From a checkpoint of a small mixture-of-experts model trained on Wikipedia.
Size: width 192, vocabulary 26797.
Below are experts of layer 8 (counted from 0) of a mixture-of-experts language model. Rows are named router (the router's row for the expert), up (a neuron's input weights, with its number), down (a neuron's output weights, with its number) and show model dimensions 0-191. Each number is 128 + 24 x the weight over its row's rms, rounded and kept within 0 to 255. Numbers have three digits each.
After each expert's rows: a language model's description of what the expert responds to; "comes after" lists some tokens at least twice as common just before its tokens as in all text. This comes from a sample of Wikipedia text that the model never trained on. Tokens count by the router's weight.

# expert 28
router:098096094146137088104153147110108171115101136135103138087138093161142149105140089188103129110160137092100159166121111131120111128108140130162145129092154138083090154114160074105138095168119151142095145129125151169148113092101127121147103160118186131144140150111095133099118140158149119142111126096140108128154135108158107162103157108116092165121151111090122147127113130134082148159154109131087165150115108123120111143103156085150138090129108156123149103105107110175125139163125143104124120115134116130101125130164108117145152119104170108159119134090120145154115094157114151127
up0:164112141118134139133158121107140108141087130158126083172148094109093128136130138125160173156145136131139158164182130109108138152108068091121169143131066176087148090115116118126190132126102125115111144143133095114153142108168135129127149107112104093118136158173116108135120135136123130116150144142116119141087140137105114105177118143109126088124082083163174107109145121178095099119132137138132143135128076117124150149136121167125102120129114099149133131123120126059123120168131126118110150144123148080129148141125121112084130147121128126110157118109115115118133087139157086160
down0:148102089146100127153112166160152153154131089114132111078156144133162115159103130102117155123109122130117080164156159166140126104129108134112078160142030132117128150104103125103119108135155141132118123149142118093105092145131143132160167144144170120124109166120130123122101169123101128130133097132120097141136115139122099090182126130137110115116078159126076136121131114119145123150162136112100124122165120125113161108062156100113095116110130118138138099131106126111105126124139154125175175130111148114121128183107169122095106125105153132083146144132127120099094138103141136141
It responds to: Digits inside long numbers. Digit groups, commas, periods and spaces in the middle of long numbers, such as ISBN segments (978, 905), table figures, coordinates and route numbers.
comes after: " ", "1", "2", "3", " /", "4"

# expert 10
router:142140166126120129111134145109140111105142098112104131107100173127141073111157091165102117148126110135146135080148155115156106108119097158108159103089112088132126116168137097078128132156137097092131085100104089101158102151137090146123136114162137133132147121133132100130111115122124118132122097151170097111091107152138171140068103166135128043133099121114113142134123125090110145134133135123157167124103100162128069086119146156108102117127104136122106086150138127115111127153148113137121124105117093141108142180124081163137141119163141121138118152175116107125116117135140109124
up0:121111101146109068178098132120136165133093114145109162133067116085132150135136124163120127122130135135122112117105124127132141066127153086111130163144124098133131119136168139163128133112161081139166099143159092122114134141177116170093163073089121161096107101127105127101121105102122122131085096126144139122120144110117126134130134124140101139119118137139083170153151140178148108128148088129128148147127140119109096160121141112123134131110079143142167115156127094108129146153141124113148115164139151134098138067120128135170130120113153142173138136122147194179119153125149111143
down0:138106090150085097152132131123140140156122184079085148138152105112148138152128121123117126100106080140196183148130103113143113105098085105073140135100136115101088127133128135136093115138176148082153156112102157140138150115088150115104143097132124125143134112155124125132161126125112121135114113164107129087148116126133123102141121133166071042115119119147135129109120154091144122122127156083129134139119136087143149139166143128158153095129130171139125117094099126119149144126121114143106138141104112100148142168138141114152167139142149103096137123109101113155145127153074153115
It responds to: Determiners and possessives. Determiners and possessive words opening a noun phrase, mostly the, The, his, their and possessive 's, often before family words like wife or son.
comes after: ".", " and", ",", " of", ".\n\n", " with"

# expert 36
router:096130138150114103152115083137147172121110106141160109163127133147165135114135140150140171114100120109121123155091130172157127092135124163138123130123113159161097111143156113108115128162107151163126130141108160163123106107090175121173107137110170091092101129102136141088135135145110072130098131092142121154109117110142123096148130119108082107147173156104120154186139146145134136163159129163114180133139159133124127121101137104151092114102111114127125126131120127130150169147171141136103165124120073115141160117156111113132131119101105118168155157165083106087137128160153159125
up0:121115147138116092112145111143156145136132100121127131136095142114146118129123188124114106141133145148125152156138112107146130135113144137086107088145137134137088153149146162133096106114105134131104140132097131118079120062093170121128164108105183119114165136145125130138111126131147152128166132117134160152178127165151113168112127158193072146107132080150122093128110144160146182135212095139141122147092114130124117125163140149158155144089153121105115175119110140109107144136120166106066137111150123124125121151100134100158134101163139123128153126160125141118160125128124122144
down0:148125107168116109152085150136094105093167120109130122156102111136103098139170123165125132097132114143096158133133107083075112124137106118119113150120160085101163145124101115108125090134123141159148087169103147176169111142114115153110161153133090161113114133148139171159143094090096129113107114148118135137095129106126132099079136126079125175138140121156134157122146168139105091156129135096094173142126149111159162186120107147148145133145104115099089093128118119179116135141108114133142118120120128130120161147142133152140159121138084159132141161130133142169114143132102164104
It responds to: Month names. Month names in dates, usually before a day or year, such as May 2013, on September 10, in March.
comes after: " on", " in", "In", " In", "30", "On"

# expert 7
router:103156188134119146167113113114132124147081161125111105113137127138117116146159162167147151128145141132107145168153116154113137115146096120136108150113128139148072120127151155101086137106132069135141098173093106113118123101162104146141119150127108137167084108123116119119155105144113097122099092121092138086139112131116071142106111120137145045125155158084103125153143152110117134118132100131147064104156138135108107155121132167082154158137123149120116102095110139165151135138141087132135127156119068122165134144135137111138146106160141133100122147111142150155089114136146128133
up0:134148116094150097120117115104137112141153137153121144103109098098140098122096140116152124140089120115136142103158122144172174138161105135149159088124151163121128146130101124122100130128103141109146121105140174104159173121138153146095072120099111118138136118176092119089111156148145085106151117130146139159142105112139129170137181173186146145066163166143134146109129127127130171077112141143145179162099160093120110135097130177123109115094145102128124157104147133165096111148118131110093112145149107125157107126125093122150136158133133124133140066123099122145114127121136110149
down0:107111166106166133150116125083104118115133113147119170108157113140128132099108131161114142101106131137156177099161101140164140092141142140129133118120117159136127133115131118134109116133133150109093184103127127087122167105186123166109167138129145164173118178098063132085130112151157110106104098113137133151123147144135104116112151107165170099086134133092099164121109147092142132103132125154107130149151121124078152137162090128122079153126121128091174188143148160163103169098112106130128144106122144141123141124146134143111144170081145118130114130142115118140131139128118103145
It responds to: Quantity and partitive nouns. Nouns and words of quantity or part after a/an/one, such as one, each, half, amount, majority, rest, bit, often before of.
comes after: " a", " an", " one", " two", " A", " first"

# expert 17
router:118132138147112124147129096149173073145122163137112090127114110077130145088161117111140145116168147139117098131100093127163144155097166120147146151124135123119087119119140126142121165084079104104116142144136137137130098096099107137134173147155083096160121119125156143158112129101118159107114123112131110141162128151146165092101114118174109079131143124111112138134143141182123134151124112125097091097169111097098141129120121092100135104144169128085153121128147106146106109130107145100152138155164174114199136114135097143159151112112173171108126123117134138153154132112167106135
up0:167119134142144111147107153101097120128150116139142139121116150121118120122125097125102155167138133133123155134093161154128104079089154122085119129143123155105131103137144129143128129124117154102143182126096122111171139150146126121147121116166139102198118130124123094118127120147132124193126123153149110138156137112162133165175137159170191169128106079104140143190122142124119157097122127096141112140135103107147110152119138134118123129164114113122118079107127092137107127152088169089093130117121135111078109143084161139167138138116147124110164127136079174072149146127147129141
down0:129124133103103111162157091160124107097111160156149116135132141147080149117124145153110151122129094154089175180119148154100162150172120109155108137155094095107135141131142160116132172150097094115138168133134126108131109109089147087137145130158136105145087167123129124139104159172141124163130135150141091145125128133166134117118118119138097169102148115157130132098129096122132114109123136127123113146135156124110126102100194099167114106146087107141136170107150184134128184110094140095085150159136109140135142144107127159134147162114092143102145134120096084150157120131121163149
It responds to: Action verbs in narratives. Main verbs and verb endings after to, he, and or who in biographies and plots, such as made, received, won, garners, expand.
comes after: " to", " and", " he", " also", " who", " they"

# expert 8
router:106115088147113101093134152135135168104106132120084167095126127155147128098133070165097113099160125127098139135098101129173107112114156169149135110101167172098111148116146102107125119138107145115103167092088165156127108101117140117175101176139180138121105140109104142109098140131110139155084134108127108129130100106144123157097160118142105169135142089077112144117108133135116113154161124142074139151139108130123120148104154069151144107136137138089152091093112143171124117151126149087086120110131102127107119139160108130146131105119153141166128125125113135112128091138123148107
up0:133116127157139102116143172091129121117132131137133135167162112134126158139111129086133101143117157160112160163161130175122142145159119132152140135130124137161149125123153125165163119134138192091132118137117135162084136131123114108056139148110115149134164142144094149144126094136137159138118135155176160097154124116157152115143158172145165118119086146096169156136104140111128140139138117132154112135146120108120103102160131159106112148154155103139157146120131132077122099104168076137137127090132102089170119130176131177134122142107136167144148125177123119068126117125181116142
down0:166139140097120137154128118094136130198107118133141107147088106082143149126141119141153147149147095117094081112132125133133100100128136138089134120116146157119145094099123177147118116077103123134119117157083125093128109159135113075064135119143159125097171120118152104143174129135130133136122107104124118109116156136083126166175129124128153105114119099174147128101163108110127141118114144116130134106113118086151153154110113096136129122133151174157125130149180121162138122109181155149162113152154123117121116111170172111097106113101123103163164133107111144143173110124089122132
It responds to: Signed numbers in tables. Plus, minus and ± signs and dashes before goal differences and scores in sports league tables, plus aged, Won and Nominated.
comes after: " |", ";", "1", "0", "2", "3"

# expert 5
router:118152166121121146141123112112140063151138136099120069137124125099116153154129092145131128131148107160110116140113118138127139116170130125160120140135081148091095116112142148125145124102130089126148106151146133133120135116145132135138103168131099103137093083115118129143156116129131117125141100125140146119179138132107096120114129111137120007111132135085117135161113134166092122143138117119150104077156118123134069148075091160138148159143148139098141109131153080171113145141112156128158143156094103122166134144126119125163123109108148165063148132117136133143088124133143115125
up0:131183131150117131093141133147178107084141134155127116107144132103145101083136071096071128125136155122147108130120118112172170149097093140149112130153054111113128162145112133095090145100155139080123114127092107110122107103124145111137158115145195119101157125152124125123117147108150111142120135098113124135125142137124115122092144181141125154112131119153102125139133118154086151129141157144095111097139159087120146086136162108132129183116139120141137095079147140114085163084140148150132116101135145123135102109123132141193111143122129121135179152156104124136126139125150116113
down0:100146159102150163117072119159095127138122133097134133157105143137142117103124000142120131122116132147179137104156148129128108095165133127148103108145139091136107069112106143111163086121124103114152124140125128149127133149158117120107122118139139127081174122115121118118200123110130106129123103133137080130124132122120163148144093120147152137156118108116127124124139132131168119143135121119127109152118127120108045151092128135184120142123118129141156081112099112125080089136132133126128117142131153148122125135102141147141145151105133074128153114125137134087092126151098124129
It responds to: Abstract noun heads. Abstract or general nouns and noun-ending pieces after the, a or possessives, often before of, such as ability, willingness, treatment, evidence.
comes after: " the", " a", " and", " an", "'s", " its"

# expert 3
router:093148136182147178127144110138153150078154161107121075118145135080130150165111120160139153124145138134119125162124101146148137140161138133124147119119185137137117126128101132092146093159123095140123070109129102113120116141139127145117105140127093130145084121107114116126117134133128178158102103137130115159131145154162106104110133109114160162126133112105123123140141108144129103124125166077099094122160166105125134133099108120061087170109188085096113109131155165148143129158140156105124098118107129099156144109145135101145133114119149151064167138121160154143126089137121138108
up0:100134137119127112092128142156102123133116135139147147093102124150144157097134138130109134162178128158133126184167123103131119131121145186119173126110137113160147133118113114096105072121154128107141104093146127054106120142118144135148143128131130139113128137138167108097116091143140150141146087109138122110089141127072113130187146099131142134099142142151104119123121127162127117168141156154116132090118172113133134157167144164171127095144107112148140094099141153143125144147127103143131140156125135078162156130108138135064136094133172094132109094081134101101106148175106154127
down0:136101118121128126118164111112165133100159105119105142154106159155134120139155161076168123102131154137145126144085163122144135108155120135194134142145129118087116128158092149121074150134115110156140136143117151132138096155159127163125121156080129082114157109142096119128108117111130119121107091141113141114124149102158159101101071129118143163137152154166157107110120111114131100110160097097127122151171123141123087098094102105130143088133152164112164160116119127125123089120141166120102121119099107152143050112168158138139109172123117124130139136165120136076117121108159127153
It responds to: Clause-linking connectives. Subordinators, relative pronouns and reporting verbs opening clauses, often after a comma or period, such as that, when, because, says, According.
comes after: ",", ".", " However", " said", " stated", " that"

# expert 39
router:129133139132132137118121130135142149152103129135110099112129131086125114136129089113074086100130157151111134106131148149154135149104115128114155151144157152140156117120127136081133127112096077170124116110125084125096109118132070062134150113111109088153099144159140159118093155117093158123151111140108154142141106188134139109090111115140166119126086088112097105086130126108149176111144127123099087143145148105123181096141113146068130097114157103101125168122136129130136124131124139176134119164151140133166142090171109155160141121133115158142142088123160100136146141124100096123
up0:121122119184144116140130190167146141144168128098149125145110121101151157169118086120103120154141172137115154122169094110136143090117140096132117144074092155134105082132120123127123124127150149079141157130127138102114139136093120141097125145094138117120110140116162114136101137169123171156106119110132145151104148093142101137106151155135128125136146094056114107114114172144132111160117111127162095108117119112163076114116125124148112131118105112099107072125137132127149196195108118108154117081104138116100154148136132113102141129110123080131106102108117123128086110129131122126
down0:121100110116131101121147093143101108132122092149090126106090132130138105178121074129117114075123164140116114127135117081136119118115125112108135108126134087120113109104118128102110121161156095165131117121099111117074098137092094094165107112091125129105147140180110079135131142129102185099154132140121185153111133125143126143137135152097120157110111140130112160148118096139158118135112123143114117138148139088101124120152135100146153145123149146135116085095126171141129102076091080095149120140159129142125124108152112097169106164090150122188120161180115107130147122101099132122
It responds to: Coordinating conjunctions. Coordinators and list or contrast words joining phrases, mostly and, plus or, but, than, including, even, as well as.
comes after: ",", " well", " and", " He", " such", " rather"

# expert 38
router:116096101145143130118111127121119120149107139115107155109120101138140138096129154124115110160076117128149127143112116150127110120113150112093099107131097140131165152088111132143118133098093086122170114195105144138133167142118126158149067116153115118113111142094140125135157125108127138118119087118122125128127123126135120137146151139109129048135113113142169145184099114059123125149132153149133107132128152178112088149111152196139165164164117128114127177150119125139131122126163106170153119135111178116078152113145092156093106128127153140151091126110131160108106127100126092104
up0:143099142113146129154115144123096102172194105105132116148100165150125119139110108141089100158132155154121123115107114133162164143117133130133102189129140112107148122099155136125084108105168128089112122126143101140136155097104118138168191118109155152152158164115138118100132131122093121120156123138145131142154148103116136137083159167149100147150125116145135155141108120110152108127128058121132121136144154170132143121107137115143136132064119169114129169092114134140107105136145095152155150102186162169118164147096125125116160140127092141113126166077102135110131122154126171143
down0:126101118127111148095116112131146119090116144099151122147135114167133141101138119152129175128154102107149141135141155112080105142101061081106138112119103151121141117122136165139117131134159161105120125068106110173125140173159158171188139143128095121109164120131131123125140160105127140125098157096102116108126149142064108107110154139135128152124132116121080078106109115136128126126154153095166112103153137099156118114137135132150162122096092122136143176173129164146105165148164160127134133137120132149112080160130113186129120145105124121147181114086128125138143128132145120166
It responds to: Section heading words. Words in Wikipedia headings and infobox section titles, such as Personal information, Career, Medal record, History, Notes.
comes after: "\n\n", "==", ")\n\n", "-", "Personal", "==="